config.toml
normalize_top_k = true
router_noise = 0.3
init_std_router = 0.0108
lr_router = 0.00094
optimizer = "muon_variant"
lr = 0.00632
warmup_steps = 200
seq_len = 768
z_loss = 1e-05
Below are experts of layer 3 (counted from 0) of a mixture-of-experts language model. Rows are named gate (a neuron's input weights, with its number), up (a neuron's input weights, with its number) and show model dimensions 128-255. Each number is 50 + 15 x the weight over its row's rms, rounded and kept within 0 to 99.
Before each expert's rows: a language model's description of what the expert responds to; "comes after" lists some tokens at least twice as common just before its tokens as in all text. This comes from a sample of Wikipedia text that the model never trained on. Tokens count by the router's weight.

# expert 36
Description: Single capital letters or capital pieces beginning proper nouns and acronyms, often after pipes or punctuation, e.g. C-linton, X-box, S-mash.
comes after: " |", "-", " (", ",", ":", " the"
gate0:64 60 61 43 79 56 46 73 61 67 67 48 55 49 60 73 53 66 55 53 64 30 47 50 41 43 79 34 49 41 58 49 66 50 45 59 45 67 34 52 85 26 64 45 36 56 61 38 35 40 57 24 50 53 57 56 56 40 36 59 55 48 67 49 36 57 77 81 48 60 57 72 51 28 64 40 31 30 65 60 23 58 44 74 50 66 75 42 54 68 64 71 51 47 53 36 57 34 69 45 57 40 33 62 79 52 57 47 71 68 48 60 35 71 41 53 48 38 51 30 43 53 65 55 40 55 67 50
up0:30 40 41 53 30 28 46 34 59 42 34 36 34 42 39 23 60 57 36 35 53 49 44 63 42 35 26 52 37 53 83 40 46 56 65 45 44 36 75 44 32 91 25 57 62 48 53 36 74 56 58 56 42 53 58 64 39 73 61 51 24 45 65 25 54 51 16 34 38 42 33 13 34 52 39 55 36 49 49 77 67 62 42 59 42 44 64 46 54 59 39 63 46 39 37 59 35 75 56 56 53 58 59 26 19 37 13 37 42 34 27 35 58 25 53 44 46 75 39 36 44 28 46 43 60 54 39 37

# expert 32
Description: Field names and colons in infobox-style lists after a dash, such as Born, Country, Location, Spouse:, Batted:, Publisher:.
comes after: "-", "\n", "|", "′", ":", "″"
gate0:57 47 54 47 31 29 33 75 64 72 55 64 46 78 49 63 44 38 38 43 67 33 76 63 54 56 40 38 76 39 67 29 55 50 67 64 85 50 58 74 59 76 49 89 36 46 72 62 51 13 50 23 37 40 52 57 47 59 55 65 17 50 54 77 33 49 30 58 37 38 24 43 60 33 51 38 41 46 50 54 48 63 53 38 37 60 66 58 70 71 49 67 40 69 53 51 52 60 74 42 56 77 49 37 55 39 60 40 53 53 68 70 62 36 73 52 50 45 53 66 43 48 49 47 32 43 55 61
up0:65 36 55 40 58 63 54 69 50 31 52 47 45 38 48 67 12 62 47 42 53 45 44 39 40 35 52 68 33 35 53 54 47 46 12 52 73 42 32 28 62 24 48 68 60 60 39 33 45 62 60 54 79 52 56 68 55 60 34 60 63 40 59 55 71 36 76 50 60 63 23 44 64 35 51 59 73 86 67 41 16 33 52 44 73 38 47 50 30 42 65 40 66 53 35 52 44 57 09 57 57 45 54 63 48 43 41 69 56 28 32 54 38 39 55 78 43 36 39 70 57 80 50 52 72 46 46 48

# expert 28
Description: Syllable pieces inside non-English names and words, Slavic, South Asian, Indonesian and Hungarian (ć, č, ž, ka, ra, ji, burg), plus ig in religion.
comes after: "s", "k", "z", "y", "h", "ha"
gate2:63 62 37 33 37 74 54 51 70 54 44 56 67 50 65 53 68 43 47 68 44 57 58 42 48 50 47 41 68 51 56 45 20 66 67 64 42 28 30 46 64 99 40 33 32 20 34 52 28 58 47 66 46 56 34 63 53 54 52 45 45 58 39 54 18 42 47 34 35 67 45 56 51 39 45 53 67 36 52 99 77 61 41 29 46 47 57 24 21 31 29 11 28 79 37 61 51 56 64 43 44 46 34 67 40 23 62 27 57 64 44 58 36 40 46 70 50 53 33 51 38 68 65 32 52 56 53 44
up2:56 26 50 44 49 45 39 57 25 65 51 26 51 43 66 34 38 62 42 53 35 41 53 39 42 53 87 39 45 44 45 57 39 60 70 37 36 50 35 54 64 63 51 49 59 44 53 68 62 37 52 67 63 47 35 25 57 67 43 29 63 57 71 41 36 47 59 46 52 40 39 35 64 42 60 62 48 93 58 85 62 58 41 23 25 46 60 35 40 27 17 43 43 62 53 27 19 54 43 25 29 39 38 42 46 66 20 35 56 51 78 49 70 34 47 44 62 45 41 17 28 62 39 41 40 61 68 71

# expert 44
Description: Word-final or root chunks such as man, men, air, ard, ill, age, completing words like aircraft, bombardment, Femení, fair.
comes after: " ", " a", " b", " B", " p", " A"
gate0:41 64 82 62 59 84 66 44 68 44 36 71 27 47 58 22 64 45 45 46 36 44 73 32 56 57 70 48 61 53 37 68 85 45 50 67 53 22 55 62 45 76 48 38 49 29 65 60 62 66 06 59 54 47 49 39 36 42 44 81 26 62 65 42 65 73 34 50 43 65 46 37 83 53 77 50 46 78 28 51 60 45 39 41 68 34 32 38 47 47 38 65 50 38 72 62 56 67 58 59 61 69 55 65 53 69 45 41 59 52 46 42 66 49 55 58 51 30 35 38 44 53 41 39 34 60 55 45
up0:44 59 45 53 55 51 54 46 36 72 35 37 44 24 69 53 25 42 44 37 25 40 73 18 64 54 52 38 24 47 71 47 57 35 58 46 28 40 70 34 57 68 58 70 33 63 25 53 68 40 67 61 38 60 57 36 70 58 53 64 59 55 34 67 67 41 64 55 98 48 64 61 66 76 77 54 52 59 63 46 30 21 55 48 68 37 31 37 59 49 51 44 52 44 56 76 38 69 34 41 34 44 59 46 45 72 46 52 49 44 56 55 40 33 49 44 63 56 40 34 58 42 55 44 20 56 57 27

# expert 50
Description: Standalone space tokens, especially line-start spaces in match reports, plus the word in and prefix starts re, de, con, ex, di.
comes after: " the", " |", " a", " and", " was", " to"
gate0:53 62 64 36 50 53 21 53 11 45 26 32 35 34 68 37 65 56 52 53 32 50 63 24 59 46 57 16 44 42 55 58 42 62 68 50 63 58 52 58 39 50 46 33 49 49 58 60 23 50 53 26 78 53 42 28 52 62 41 41 60 55 47 51 52 46 43 26 54 39 77 34 49 34 45 44 58 50 40 43 84 43 77 32 56 66 50 60 47 31 29 45 60 61 65 47 72 48 40 42 27 16 50 56 54 56 72 55 39 52 62 51 26 52 67 30 29 70 74 42 58 26 50 60 75 32 39 52
up0:59 52 44 33 59 53 58 35 75 64 59 49 79 45 51 62 53 62 53 26 52 51 54 54 57 33 73 63 65 48 85 53 51 54 58 46 40 57 55 35 63 31 58 78 49 53 46 33 47 51 49 35 37 57 42 48 89 39 33 74 34 47 54 85 29 41 50 69 75 61 62 73 51 68 50 75 58 62 51 21 57 45 54 67 33 27 46 63 65 61 65 37 64 39 42 54 48 67 82 69 74 73 25 62 54 25 36 20 42 69 34 57 69 65 45 57 48 45 67 63 49 63 49 48 21 53 57 28

# expert 11
Description: Bare space tokens and table pipes after words, plus the piece com inside becoming, income and web domains like .com.
comes after: " |", " the", " a", " and", " to", "|"
gate0:67 45 62 55 37 42 58 42 48 48 28 82 60 50 48 51 58 61 53 66 26 52 46 38 57 52 72 62 31 41 47 43 58 31 63 65 59 49 41 56 75 33 50 47 68 47 24 38 30 58 26 45 49 54 57 59 49 42 51 41 46 56 41 47 34 49 27 50 72 36 65 32 53 19 26 74 45 70 69 49 52 41 39 53 81 46 51 43 52 61 75 60 56 36 47 74 43 63 52 72 35 25 45 69 48 20 58 49 40 65 39 20 52 42 83 66 32 86 37 25 26 74 29 57 49 31 60 57
up0:45 52 47 27 66 49 57 69 49 60 47 28 45 65 65 66 22 57 39 55 58 46 45 55 62 28 66 56 44 39 51 49 28 55 62 39 30 45 65 61 22 65 56 24 41 65 50 60 48 22 79 25 72 58 56 32 52 40 64 45 49 56 44 43 51 29 45 68 55 48 32 35 67 48 55 24 73 26 01 42 62 58 65 25 31 59 65 47 37 52 43 53 52 44 57 40 40 41 51 40 49 67 34 33 48 79 70 57 39 55 33 47 26 42 42 40 72 41 52 33 67 55 57 63 59 58 41 57

# expert 35
Description: Year numbers and their pieces such as 19, 2010, 2024, often after in or an opening parenthesis, plus endings like Denmark, Germany.
comes after: " 19", " in", " 18", "20", " (19", ","
gate0:60 56 67 65 69 64 36 43 35 38 65 69 56 74 50 41 88 34 37 38 44 60 69 48 19 41 67 30 44 64 60 65 54 49 14 70 61 83 40 74 35 68 58 28 55 25 72 29 33 35 50 33 43 46 85 41 46 53 39 41 56 55 62 49 53 63 57 40 37 75 38 23 51 26 50 43 60 44 60 51 58 72 51 51 57 60 66 34 41 60 46 59 36 64 44 64 30 40 55 46 76 34 47 57 40 58 64 51 54 47 38 41 37 38 54 26 80 53 45 29 34 46 78 50 65 53 05 32
up0:55 55 74 53 60 78 36 56 38 23 52 66 64 69 26 18 55 52 53 63 54 60 70 39 41 56 61 43 37 61 58 53 40 71 38 58 58 57 55 79 49 48 60 33 64 45 37 22 44 38 57 48 57 50 61 40 15 32 68 65 39 49 48 43 27 72 67 37 25 66 66 27 36 46 57 28 78 43 70 59 37 63 53 61 43 78 56 47 65 40 61 40 36 50 47 71 55 54 75 52 56 67 46 68 64 52 49 62 68 40 44 50 24 56 32 62 49 69 52 50 52 62 61 55 71 51 31 64

# expert 19
Description: Middle syllables after prefixes like re, de, co, as in request, diagnosis, couple, earlier, plus common words like became, such, been.
comes after: " re", " de", " co", " ", " pro", " un"
gate0:61 69 51 49 38 58 65 51 99 40 39 44 41 66 35 65 53 57 52 62 47 29 42 61 55 21 71 29 58 48 49 31 26 42 33 05 48 35 40 78 53 40 44 35 40 54 34 53 60 28 34 73 47 64 65 69 93 37 50 52 72 57 38 45 63 54 83 73 66 56 54 76 54 66 30 63 57 62 47 72 36 39 53 44 66 29 51 58 63 39 42 38 47 34 60 56 59 43 55 69 45 06 51 34 26 29 44 77 72 32 36 46 83 51 57 63 47 42 56 41 53 52 51 69 30 61 26 52
up0:46 21 53 59 49 78 34 49 35 62 37 63 53 43 65 74 40 67 46 39 69 42 62 55 65 45 27 85 50 62 20 53 64 51 41 79 62 35 68 63 60 54 66 58 71 43 57 60 31 52 53 53 57 57 40 37 36 60 39 38 41 56 22 48 37 37 42 42 51 39 40 21 63 64 44 42 52 76 60 43 56 38 31 47 32 61 31 54 64 61 52 40 55 60 53 60 65 40 53 12 59 92 34 67 81 72 73 30 27 67 65 48 37 58 33 16 50 44 26 67 57 38 35 52 57 44 74 26

# expert 58
Description: Prepositions such as to, for, by, from, after, between, during after verbs or nouns, plus the go piece in cargo, negotiating.
comes after: "ed", "\n", "ing", "ted", " due", "ated"
gate0:47 70 26 53 56 55 42 43 31 45 59 54 48 30 54 49 64 46 45 55 53 46 51 57 28 49 69 68 50 69 38 56 26 36 48 34 42 21 46 53 54 54 43 31 36 60 37 45 23 35 54 44 55 65 65 65 54 38 46 67 44 33 57 21 52 30 99 31 29 72 28 50 53 34 36 59 73 35 42 67 65 49 56 31 53 58 48 26 59 36 38 73 64 59 46 25 46 36 23 33 73 43 62 41 72 36 76 31 50 69 54 51 54 58 56 70 30 39 60 35 63 63 53 52 32 40 50 51
up0:48 24 57 50 63 57 58 57 29 58 68 51 63 63 51 56 45 30 37 67 57 62 49 70 50 43 33 38 34 42 28 30 75 39 42 53 57 43 71 51 46 65 46 36 39 53 59 50 79 53 65 77 34 42 60 45 37 70 41 36 33 54 53 57 70 51 19 55 73 30 67 42 35 75 50 24 33 77 48 36 57 32 69 33 49 43 71 50 24 69 58 52 43 58 23 46 50 59 83 48 17 84 59 69 44 45 55 59 48 54 53 59 32 42 60 30 60 33 15 57 36 47 43 73 44 62 23 34

# expert 4
Description: Bare space tokens, mostly empty table cells before numbers, plus articles and copulas like a, an, is, are, con, per.
comes after: " |", " the", " and", " a", " of", " to"
gate0:24 21 70 48 71 44 82 57 76 51 64 40 28 50 66 57 67 33 34 55 53 61 70 54 62 39 47 47 34 35 62 62 62 32 50 38 63 69 34 51 50 54 51 51 55 30 38 52 45 33 33 73 43 66 50 65 58 73 54 42 59 29 58 91 51 45 55 60 57 48 10 25 44 58 54 44 66 53 63 41 51 45 30 35 54 59 72 74 60 54 70 65 35 83 39 63 41 33 52 24 32 56 57 33 44 40 54 45 35 19 57 58 40 33 79 61 74 32 21 23 32 51 73 38 44 53 54 61
up0:43 47 30 50 27 52 28 48 40 52 45 63 23 50 51 82 42 55 42 51 56 23 54 20 51 37 61 59 45 47 35 34 59 42 53 49 55 63 52 54 43 43 54 67 54 68 24 55 55 65 66 37 26 65 39 53 45 48 53 46 44 78 66 37 35 55 43 33 79 27 54 59 65 61 41 26 38 47 38 39 56 75 52 42 25 31 57 47 34 78 76 50 69 37 33 48 55 67 29 22 51 40 15 52 65 47 41 69 36 62 44 55 45 35 36 29 47 43 66 99 48 28 34 29 62 50 18 25

# expert 20
Description: Punctuation and units in numeric data and tables: pipe separators, en-dashes in scores and ranges, colons in times, km, %, am.
comes after: " 1", " 0", " 2", " 3", " 4", "\n"
gate0:72 71 51 54 63 38 45 40 65 21 57 72 56 81 60 09 41 39 45 75 87 45 49 46 44 65 64 42 51 64 35 55 33 38 42 83 69 43 57 35 28 48 72 53 48 25 64 37 47 40 54 87 39 82 63 59 34 60 34 74 45 38 58 55 55 52 40 59 51 68 31 72 41 30 53 35 36 37 66 66 64 50 49 54 46 61 66 48 56 23 42 24 68 34 48 42 58 78 58 32 43 59 34 59 62 76 39 68 49 62 46 47 47 49 17 66 52 54 67 43 49 44 39 44 31 36 56 68
up0:31 62 45 53 61 69 52 57 51 50 26 79 21 59 52 46 72 50 48 37 57 67 22 49 66 43 21 85 39 53 44 38 62 32 73 47 04 70 62 50 50 30 71 69 39 25 61 72 19 38 38 68 52 57 37 40 72 62 36 49 21 33 67 72 53 43 62 50 36 40 55 42 60 50 61 33 44 31 29 29 22 39 42 53 52 50 41 42 66 68 60 72 68 42 46 68 58 40 53 48 90 57 43 42 40 60 31 31 54 60 58 42 29 74 31 71 42 48 60 45 32 37 25 56 47 27 44 59

# expert 56
Description: Syllable pieces like Ma, La, Bo, mo, mi, pro, and ut inside neutral and lieutenant, in names and ordinary words.
comes after: " the", "-", " a", ":", "|", " of"
gate0:66 71 74 15 54 43 57 34 54 44 56 48 50 57 50 72 76 41 57 60 52 48 44 43 49 61 45 43 59 35 33 40 61 49 61 34 56 43 54 39 50 41 33 49 71 66 57 63 45 61 24 41 64 26 66 55 38 48 17 34 16 77 38 68 56 36 79 57 54 33 58 42 33 55 54 36 59 47 60 62 47 48 64 64 44 25 56 74 10 59 65 45 28 52 32 39 54 37 50 36 42 58 59 44 52 38 28 57 72 51 47 44 56 55 13 46 49 38 56 52 46 60 37 65 37 40 42 38
up0:51 53 33 73 41 46 64 69 34 35 38 58 48 41 43 43 45 46 29 51 43 69 66 43 46 54 53 36 44 38 61 22 32 36 45 49 47 49 66 60 44 40 34 51 28 28 58 36 72 50 55 76 78 50 56 53 38 45 38 44 27 36 77 50 60 48 48 54 71 62 40 51 38 51 49 40 36 44 43 28 30 30 42 51 83 77 57 70 54 64 42 48 43 65 18 51 34 25 44 40 32 69 74 29 34 68 30 58 49 43 53 52 61 56 76 33 49 34 58 39 34 34 45 60 52 33 50 65

# expert 41
Description: Short syllable pieces inside names and words, often after h or re, such as Parkhurst, Lyndhurst, simple, sources, husband.
comes after: " ", " re", "-", " f", " Re", " F"
gate0:51 61 47 57 61 54 44 48 62 60 45 34 31 53 58 73 49 53 33 66 52 47 40 42 74 57 28 69 30 27 77 58 39 26 68 19 45 52 70 51 60 49 24 47 47 57 53 54 76 35 35 37 17 40 54 60 00 34 53 39 55 56 27 22 54 40 47 43 72 45 53 56 56 18 54 75 65 31 18 37 60 62 69 61 44 63 56 38 23 51 68 20 36 34 69 24 65 63 32 53 57 34 66 50 52 33 59 58 28 60 33 58 45 66 61 23 71 46 35 63 40 47 46 45 77 59 49 61
up0:15 42 43 23 60 28 56 49 66 51 45 30 66 56 35 62 27 43 57 67 60 58 78 77 47 37 38 56 43 94 45 47 41 71 34 64 74 21 60 52 40 42 34 77 74 42 61 56 51 53 60 50 62 41 57 54 57 64 45 62 46 40 58 52 49 51 63 36 79 41 42 41 50 36 37 54 40 54 43 58 48 68 41 36 53 34 55 69 69 53 28 44 43 49 43 50 44 36 45 62 47 51 33 40 26 72 55 38 63 50 48 36 45 75 57 66 34 52 45 35 47 38 63 37 57 46 50 06

# expert 55
Description: Bare spaces, hyphens inside compounds like Season-by-season and Stratford-upon-Avon, en dashes in ranges, slashes, and prefixes re, un, multi.
comes after: " |", " the", " a", " and", " to", " was"
gate0:42 45 69 28 45 63 76 72 71 64 56 69 34 64 69 79 43 63 51 66 47 41 77 74 56 66 53 61 35 53 43 63 52 45 59 50 37 49 64 64 49 21 34 50 54 69 33 48 41 48 52 64 43 62 42 76 81 44 55 62 77 77 57 53 53 59 42 58 51 52 40 65 26 74 65 61 36 25 51 47 34 24 42 46 53 58 44 63 56 34 55 36 46 29 45 46 64 40 47 39 54 46 45 69 41 45 50 55 40 46 50 69 40 35 50 79 75 73 51 66 57 62 56 46 46 72 44 50
up0:51 49 55 45 36 70 74 70 83 75 49 63 29 65 67 59 39 42 36 56 55 59 62 68 55 72 48 41 49 44 49 60 37 34 65 42 36 52 65 44 69 37 21 42 51 70 38 53 39 57 37 35 50 52 56 67 73 43 43 33 86 40 59 57 51 39 47 61 38 32 44 57 27 87 62 66 38 26 48 55 37 41 51 31 56 61 55 61 35 39 37 46 29 61 26 39 76 61 39 49 43 58 57 64 49 38 59 57 32 21 56 73 64 57 49 69 76 49 57 49 54 58 62 49 63 51 17 41

# expert 37
Description: Colons after infobox and list field labels, like Motto: and Synonyms:, and sentence-ending periods, abbreviation periods, and heading = marks.
comes after: "s", "\n", "==", "===", " ==", " No"
gate0:54 87 44 61 64 72 46 72 61 34 43 64 23 25 61 62 78 50 33 43 28 53 39 53 51 31 47 55 35 52 58 51 42 51 58 73 47 65 30 50 52 56 74 18 27 40 57 54 37 55 57 27 52 41 49 69 62 51 33 53 54 33 37 70 37 41 65 41 28 25 45 26 56 42 28 58 76 36 67 48 59 44 56 60 54 73 53 62 74 54 53 16 38 57 42 63 52 47 48 74 47 59 46 60 51 08 44 40 55 39 52 61 34 49 38 47 24 42 45 26 43 68 43 77 22 33 53 48
up0:47 47 67 53 46 29 44 32 56 15 46 46 73 87 71 57 23 40 57 46 65 59 68 24 51 58 56 21 65 55 59 39 46 73 53 45 58 49 30 48 67 38 41 65 70 46 44 53 49 48 44 54 31 50 50 41 68 42 37 75 46 82 47 37 63 80 32 52 68 61 66 71 52 45 66 44 53 38 50 40 54 54 50 51 34 45 37 40 49 62 85 79 54 67 70 31 48 51 53 41 49 38 51 37 52 64 46 46 40 45 59 44 37 56 76 49 87 41 55 54 50 27 54 46 75 49 68 55

# expert 8
Description: Short lowercase word-start pieces after a space, mainly the article a, plus c, st, d, p beginning longer words (cut, canceled, drafting, above).
comes after: " ", "-", " is", " as", " C", " and"
gate0:59 55 34 57 51 80 55 71 62 40 56 60 61 33 35 48 38 46 58 49 32 74 51 29 66 35 43 63 85 24 49 41 49 53 70 22 24 35 44 56 39 47 42 44 67 45 55 48 35 55 66 53 49 49 46 49 40 54 63 12 56 31 43 64 33 40 59 30 49 57 56 59 50 63 40 32 61 60 31 85 30 54 43 65 45 42 47 59 32 49 52 55 61 50 82 26 36 52 64 59 61 45 69 48 43 50 54 56 40 84 33 67 53 53 78 52 53 56 57 70 45 14 36 36 79 40 65 48
up0:47 50 61 22 49 54 58 51 36 78 56 79 41 49 31 65 46 24 55 26 70 85 50 37 39 57 64 25 25 71 56 44 75 32 57 56 39 57 41 48 91 59 50 54 70 43 19 72 63 37 36 56 44 72 67 88 60 71 23 40 17 47 31 53 49 74 53 53 35 58 30 40 58 39 43 45 62 62 71 57 71 39 38 35 52 64 55 84 66 41 52 64 42 09 61 62 41 44 21 61 48 75 62 33 53 50 61 68 59 36 60 46 47 53 22 53 53 45 25 71 44 69 36 66 66 67 54 63